config = dict(
    d_shared_expert=0,
    balance_loss=0.00396,
    n_kv_head=4,
)
Below are experts of layer 2 (counted from 0) of a mixture-of-experts language model. Rows are named router (the router's row for the expert), down (a neuron's output weights, with its number) and show model dimensions 112-223. Each number is 128 + 32 x the weight over its row's rms, rounded and kept within 0 to 255. Numbers have three digits each.
After each expert's rows: a language model's description of what the expert responds to; "comes before" lists some tokens at least twice as common just after its tokens as in all text. This comes from a sample of Wikipedia text that the model never trained on. Tokens count by the router's weight.

# expert 26
router:121143161109164135168093094101109130161071101149106069065094141151166162189189106096103142138147061113135141115115169126146162058109088190160110176128146119122162068141147151107173121145117204095112122145129152170107077198116087071156140110139125101076146081096126126146133106079104166104107143171117144130114124147167132155135166097079
down0:130136116153111162153162036149107159100065154149210097167128148123114154115131143151157180117134094067181130091167205147136074143055102118127100226155121118188117111123071080173155134113134141117103155105115156132128154090094191139081172129145154160136117131122150131148085073169129111142173115164105117198122132131105172119149108183139
down1:071139123200112194148132110077106162147140118170122181084213124160103088101084119118137128083178149128059143146123109120149166095184145103102132094133096119092140090153108100121124169065151133133137096125164107113126161085177127142118112133116089131140148113173141106094149125136132108161102141158160136161100176141106113192123096142103
It responds to: Sentence-ending punctuation
comes before: "- ", "\n\n", "The ", "\n", "| ", "He "

# expert 14
router:057098171163145146114115124069154075099208090150120138156122122193089164174145163117151146095147164132097133144171113129142143106109139138159130096092106167129176151147135098148128115091151144095126123104080195128100103104165096170134094145163129176099115137108131150156114163155150156096204090166130150132069095187091165125075177127053
down0:132107108127081142168124143102143156171098091094119155102113138108109144109098141135116134152103133122118147099135169140110081109067140113169127202125151106071124148158101102119177151181083115060185153177124156122143112156070133085208125182113164148134168130136181149139101127142107130101165172199102115135138208090145163086091126137168
down1:087164171103154055103179136096090138085117090137098156092125179138194082114188118098152126124099107145111164159163069114097136122164158109132182080118172147147157134172056121106150123157067132098133136103125150096138115092107150121119155140154105182086100102162129106140006110116175107122135153140093133144171120154129123129097135091119
It responds to: Function words, conjunctions
comes before: "the ", "a ", "an ", "been ", "be ", "his "

# expert 22
router:118145141160148188156178155161150107116155107123090092062139159139099188176157106111110113153192113126135126090160142141081147134060102138138116132126143158107157131174100163143161113116073177051104144137132179137043079180136143155137117121117133122149154085122104091183098101154075136148090060170105133116088107171071100098129094146143
down0:129141163126095189137092139129119112120090112176118166091109122099100091116171152195147084144166135108174112096103176125145147139062164078094106133097168107186123145136159119108120120070115132181113121155135155110173098197082104082159117121078123116126176101132144073119117134114107118140123168090124105134084165165107167062109121161165
down1:129112120125121115129102175135120110120050158110090116127182122155172104106132062144101153094091160128144114116111179108150132134201122166165145123147173159134083115136129180156165131104183159156162140111110112078106176107155146126145176144148176138101161079107126122147095153108103118108154146156047123110142050075148129089111081190058
It responds to: Hyphens, dashes, small digits
comes before: "| ", "|", "–", ",", ")", ":"

# expert 10
router:127109135160206148145154157187127070159121085157100115097144161100110178186174144120116172158190099116138150120166159145103137163066132115162140137125153161086139085178134152167150099114055190051097109158128148162057103149125105154139112112121105174117162074099135151164105088124090140116101034176099131076097139118060135077137083149124
down0:051087108078145147093181140113142137165124119171109099178103145168149133172109130128132131113172103116179135110154070170168070073106157067100114083157090148213150132133137085147119128133136199103143154111169158151127099055157122172120131129149194166114149131138105066189093082192116121180143114119157163110125132130049112093112100150116
down1:171142113118166108155093099095119189079109164163124102144176132097105096079139104161077147138104192152143086134106134080155129126140116133110186141102142197033119099135080087037135091168128125095104106148122156152123113210135143083111167063074139177177144121140142153090175159075112162123135136117120125105147161124156144158115179111122
It responds to: Punctuation and clause links
comes before: "\n", "and ", "\n\n", "he ", "but ", "which "

# expert 24
router:124097139151169117124186148129202140116114106154105090078162113099119200197153122118119165194169117104125173116128147095108180137077139163160156110142122177126179126123125180125158115101108189034084129127152134164069107173114117128123115128104107134105125072129126119171097092106087087114074042170100114092101125150074086122103113146123
down0:081115132166130158090182110127107126085112114144101069158148163110168125118145133084116161088142137163153100171133114165162134167125148073108129105127169123118089167125104142120212116178158074048130092172092138167172130100099159094126193112109134111171068127123117117134127116072190125072136127146109083063073027104066136132198178166152
down1:046092123094171121081148175136098125075123149119145087072125117115097109137152123075154110164136135130141138132151153104105155138085136090150140147091132165154124149198142135092161157120164134082195154145151105165136157177091095119144137103119139148113084132103089092138116134080147113141167162155118105164138109129147133082099115174163
It responds to: The preposition on, numbers
comes before: "| ", "s ", "|", "(", "–", ","

# expert 2
router:177104129170116154110173132130100114103138120121088132109102123203122110116131129102109074144138121170114170111140077175152158162105177087112111118125119155121182135089075146118158125173132107066123177147153164158106171112113107197173116138167134077095138137136138146126171124115118092143138208137124157115183075084095152107105124113147
down0:090130064154100075125127084079127159159132146166118114148090137137154084116117161104149115142064136087182094139107147099112185109086119186140119136131011163136127136130168087157157128150132097100158177194146123114152121071115196123093076140164145122127105128152098083176130115102131105101089174136158171167114084140075145160106129119120
down1:093136075095124096108181104143107115101135175107099072119111106141077144143135143078145089130115099149119086110153158125108110138143109174122134091132076182114094106128104174090173147069127169148157151153159113192120136114102169105167097169154110173097152141151123105122141116165153098141110136084143106157109134153073153077152194109069
It responds to: Infobox field separators
comes before: "| ", "of ", "|", "in ", "(", "to "

# expert 12
router:120158164103125150103118102160124078126124087136113143142079126168117198102161186131130120128099134120140120142139163140140162201091101134182123095142099116175168086158154116120160116148088214093152108142123157173066110136138131136143102111123071185135156074125137149151082140099143097135102064181117154164118168140092107101157110155161
down0:083132119121143072147088150124188199139173157168110125110126112137065138072098130160108120126119169152111095065128115097097107125097043122060204063153137106113132136152092176154136143143127031144111121144115144135110101113092136131151126168100120137095148164101134062124120111144100116188083122153105166153085103099073100112109156134150
down1:133149145140149112169054143094137202139164091073086104128182133105100135141101154110122103111071144113144155152063176137151208099123090107084093109138095094133119103156136156120124102119136053165083118115104118126159066119092123155126164119158080182120079150088104099168119108132110082159145104149116140212141159096110087061099137117138
It responds to: List item dashes
comes before: "- ", "| ", "0", "5", "9", "3"

# expert 17
router:204112157138176152113109152157113068143134112087120135122107171127124147159156104111104184163152105152121139105139165129128109136098121110173152136155151129121154142140132159125137100119084175075120105145096124128019083129167112136140146101147097091063107069129099128145100093095070118133081048151153126072113130137105110116185156136110
down0:100144125133102079049097102107085123074118095153115097200047223151155122174130115087124154154209183135218075088127138189166132106149096107181160105124172116123165108090132124131089114068080157118156117107137122160099111154139103145154131072067137116088097085137093156122115174201126125139097130150171098145123106154126066094160138156113
down1:086127099084141140122084145091150192151162130130115136158151157148095085131085157086134182145094146140084077105145146133091117066163112191154097111140137110083120130126176095099169096097099108102127129121126074167170191139099123133146140142113168154103160135156077139108146112165084124101180112134087174094147088146109098106092160112089
It responds to: Suffixes before punctuation
comes before: ", ", ". ", ": ", ".", "\n", "-"

# expert 27
router:153152107136105144143144136131115106111124128147130114197097070131148097110107132091170111096075147154112122134096086115099134124162126087074142103162176127139072146082099121124149160137165112239129125134101095149174171140092125101065095156139112164101127132106094118155162122151110090134129175121144096135128132160186199149097163156122
down0:136096089176149137086129176137162078125100126154174145061115120105172144143113106089124127098148155149155123126108216129161141097125101085142159128147214149092148124072142169059195109165061078165142122162063165126134102179104161155141153168079144109109115114137146147062119116109174108122146118078122106100100095096180114143164130163164
down1:093129118167075115119120141127085178118161132105156165126055103150168089112137116084126115140130105117131151179117142121128102120152114093129135126098109139135123138137114054107134126137145138132115204146090128149156118114183112235133111165090134149115098173121086144167081130139076070141218120130162107128070071157102115208167121100124
It responds to: Verbs and plural nouns
comes before: "of ", "to ", "in ", "by ", "and ", "for "

# expert 3
router:158175131112067135102129129098144142108127143187129125140132138136134047113119092141149124116056165129101118124075136123174096094184139162071144144123114109131054142111143076124108162148163050160133093144159116121198153122068121124091117166113146120111127178141164142088137145145188108106166204056120089144119135115160158154115148131141
down0:123161108097133141126162107115078017100172143102143131118156044104143125143165144235139110182118086155165098148131134199105101163137152150100157162105166098158144138132149109155184159122040130198121165114085144181178122130106111160138109132132202124122131158161092159126143096188195185132094111110131156105049123159114186132129104098121
down1:143097124144145116106187077116128190156100162123046094155089134096121079077133046098156115090072131089097160130079087078206131182072132153154104117158147141163101183180110123155119153099150169136093121119153146145072128145074120088140137120092116132076169120119114150111134129143129126073100122125084120173136148109127134125153083169085
It responds to: Institution and category nouns
comes before: "of ", "in ", ": ", "and ", "(", "for "

# expert 1
router:127099136166144166146120117167112103128150108168106138078128153115089125135169123126113175164173125143160137086157167104110119183057112089163153133092159158116173189192116157118159082140066189066139141123113140164082094144148130128096146157113154145144157093130097114172094069176074131141132020162096132098050153142083115104152102134092
down0:165106119109152152088114100134084162168148065177062127083123141124089104121120161177168102150106115107147117116152071115110101188116120125104176118123146130118131090130059161098087154194166128153065148131047136127149105110113126099131136161155115154083207120152123124089120107128195138108084106137150141157078158174095112144139101115159
down1:129178175118154034146161123099119116120117135122149181143161080153107039097147191148151175124126093145132078141053149163140139115156106140152087154107170148159118143105078111169135187086162137083125137113143167104142081104160126102094092119160133111123179143107083082174080134148168115088103127069093172175156094091125095143116124107148
It responds to: Table cell separators
comes before: " ", "0 ", "1 ", "— ", "1", "\""

# expert 19
router:133111083125088075123123157078098178116135160098157106156084121155182114061086148136141109063134094140138088186107159085150099145180157105098077125089124126168123103113165106169093154179176100149193134173144096125162182068093115104148121137199180112144081157163082147117103182113116135091124143089156089129124099081164100197180139104124
down0:144141097150147114096145191157090182173133165054111154122062128138131100106139131116194083045156135118112194174127135114129103114148134098140110073140129210145101130134148148150133079141154135140160157138126102131144161104104106073118146137143114149096134138122098122097118156101092114071174011145179121113139051116141097149170094144099
down1:086162119146094160156089086106080121072106134199126123159107151160195130086104149138065129138085090150120118137137128149125137139119138103153068145161152107062117160076097100118213134134144136152108118179139157149100090120073113139122067158167164110136137108104200161163110107079164145148123072182161120140092132078094168102157131120095
It responds to: Proper name words
comes before: "| ", "(", "and ", "States ", "States", "F"

# expert 7
router:085138128139122188125180160112119103083126125161101150075132091101081134119153149107137171110132115127058161092157142137118156155064086114143116165109170184116164142155111156165152111096043155065126164113143183098085086144128143133134146137114142147163186069119123157149082133146074151178165086139128166110089105147076100054170090172097
down0:166068102133073132150135093119093114149129117115114156105184140162043148150110094111200107166104173134059173104086105164120120133175108093132096150106178120075129119133120156106150146110091181148130137172119187146138113122041169165133157164109119191105101153117138132110203089157151128123187126144126129137110113103139115069120121137235
down1:171110176143098055069103105099140143126152120153139132089156159127130119120127129092138084085141113123168156116066155129132155207152085093100056130125140140136107131131110143159143146168070134139138123133095120101110103174146135136161132085144110162134156154179121171121182118165079112078165133125172122062063159122042107115084099153179
It responds to: Prepositions and dates
comes before: "the ", "\n", "a ", "his ", "200", "201"

# expert 16
router:111114104178144146175146122188096112137116089142103113093186092093064159147178101134109133136120101112146162096161102125121128135085142101137137126102174151094198195184092142156089115118067114062097161125098165124113082182176138127160110109096111137164166093172157115138107082123100168142131100176125149118130157141051143131134073123076
down0:131129147128124150131066117059094131127142108145140148126126067149134189147180163114080161093098071111147121131078111081076159183164064168129133096089117159126164112121088113127110154112118098175152115116099161122154140146116135114072108123131044165075126139158117124116157139162145146140129133195065163133187163162106142142187145066158
down1:091098135130113152181109126124085145175126205125076113053130114182087090086113070132097109099135100125118150153159158078123074081127111072082146197151181121095131167096118133219128124152062168049159160114160126077145060100142076187099135169192146136142161100129107111161133184131142176162157163162147118129153171135174117144161113082101
It responds to: Quotes, pipes, word starts
comes before: "\n", "-", "y ", "ing ", "202", "\" "

# expert 25
router:149122177111191175107145113121157088086103105116150137132154182103170165177113098137154079200112111068129156149156114149117137127142168133156127145138157180197140139073120133129099142082106169122112168083113095109198096171136137075138111104139140104137156112144081158178081157112158095107073124142116098086098124150100136109130052141152
down0:079120170099146120200152094179148183168121140104123110103187118065144147126044148182116106129148160081156175093178093108152130087119139153099101148129121173092120134147118136140071104098124109147152130119130105090189114083150160091135108129103115128164157085105107091132141106062116134170123124146122137156134126130131044098105109087175
down1:134158127140163106192096103162198177074124164111129105062156148112154108100039098127111147141158173106104131140116139167144058093129116123114107110186154108124165141147092088101071141113125092175150177145127059221131142146150130128135070127151130079184162095148131161132164111166138096172114199113084154116138092090204112128065085112135
It responds to: Numeral digits
comes before: "| ", ".", "–", ",", ", ", "% "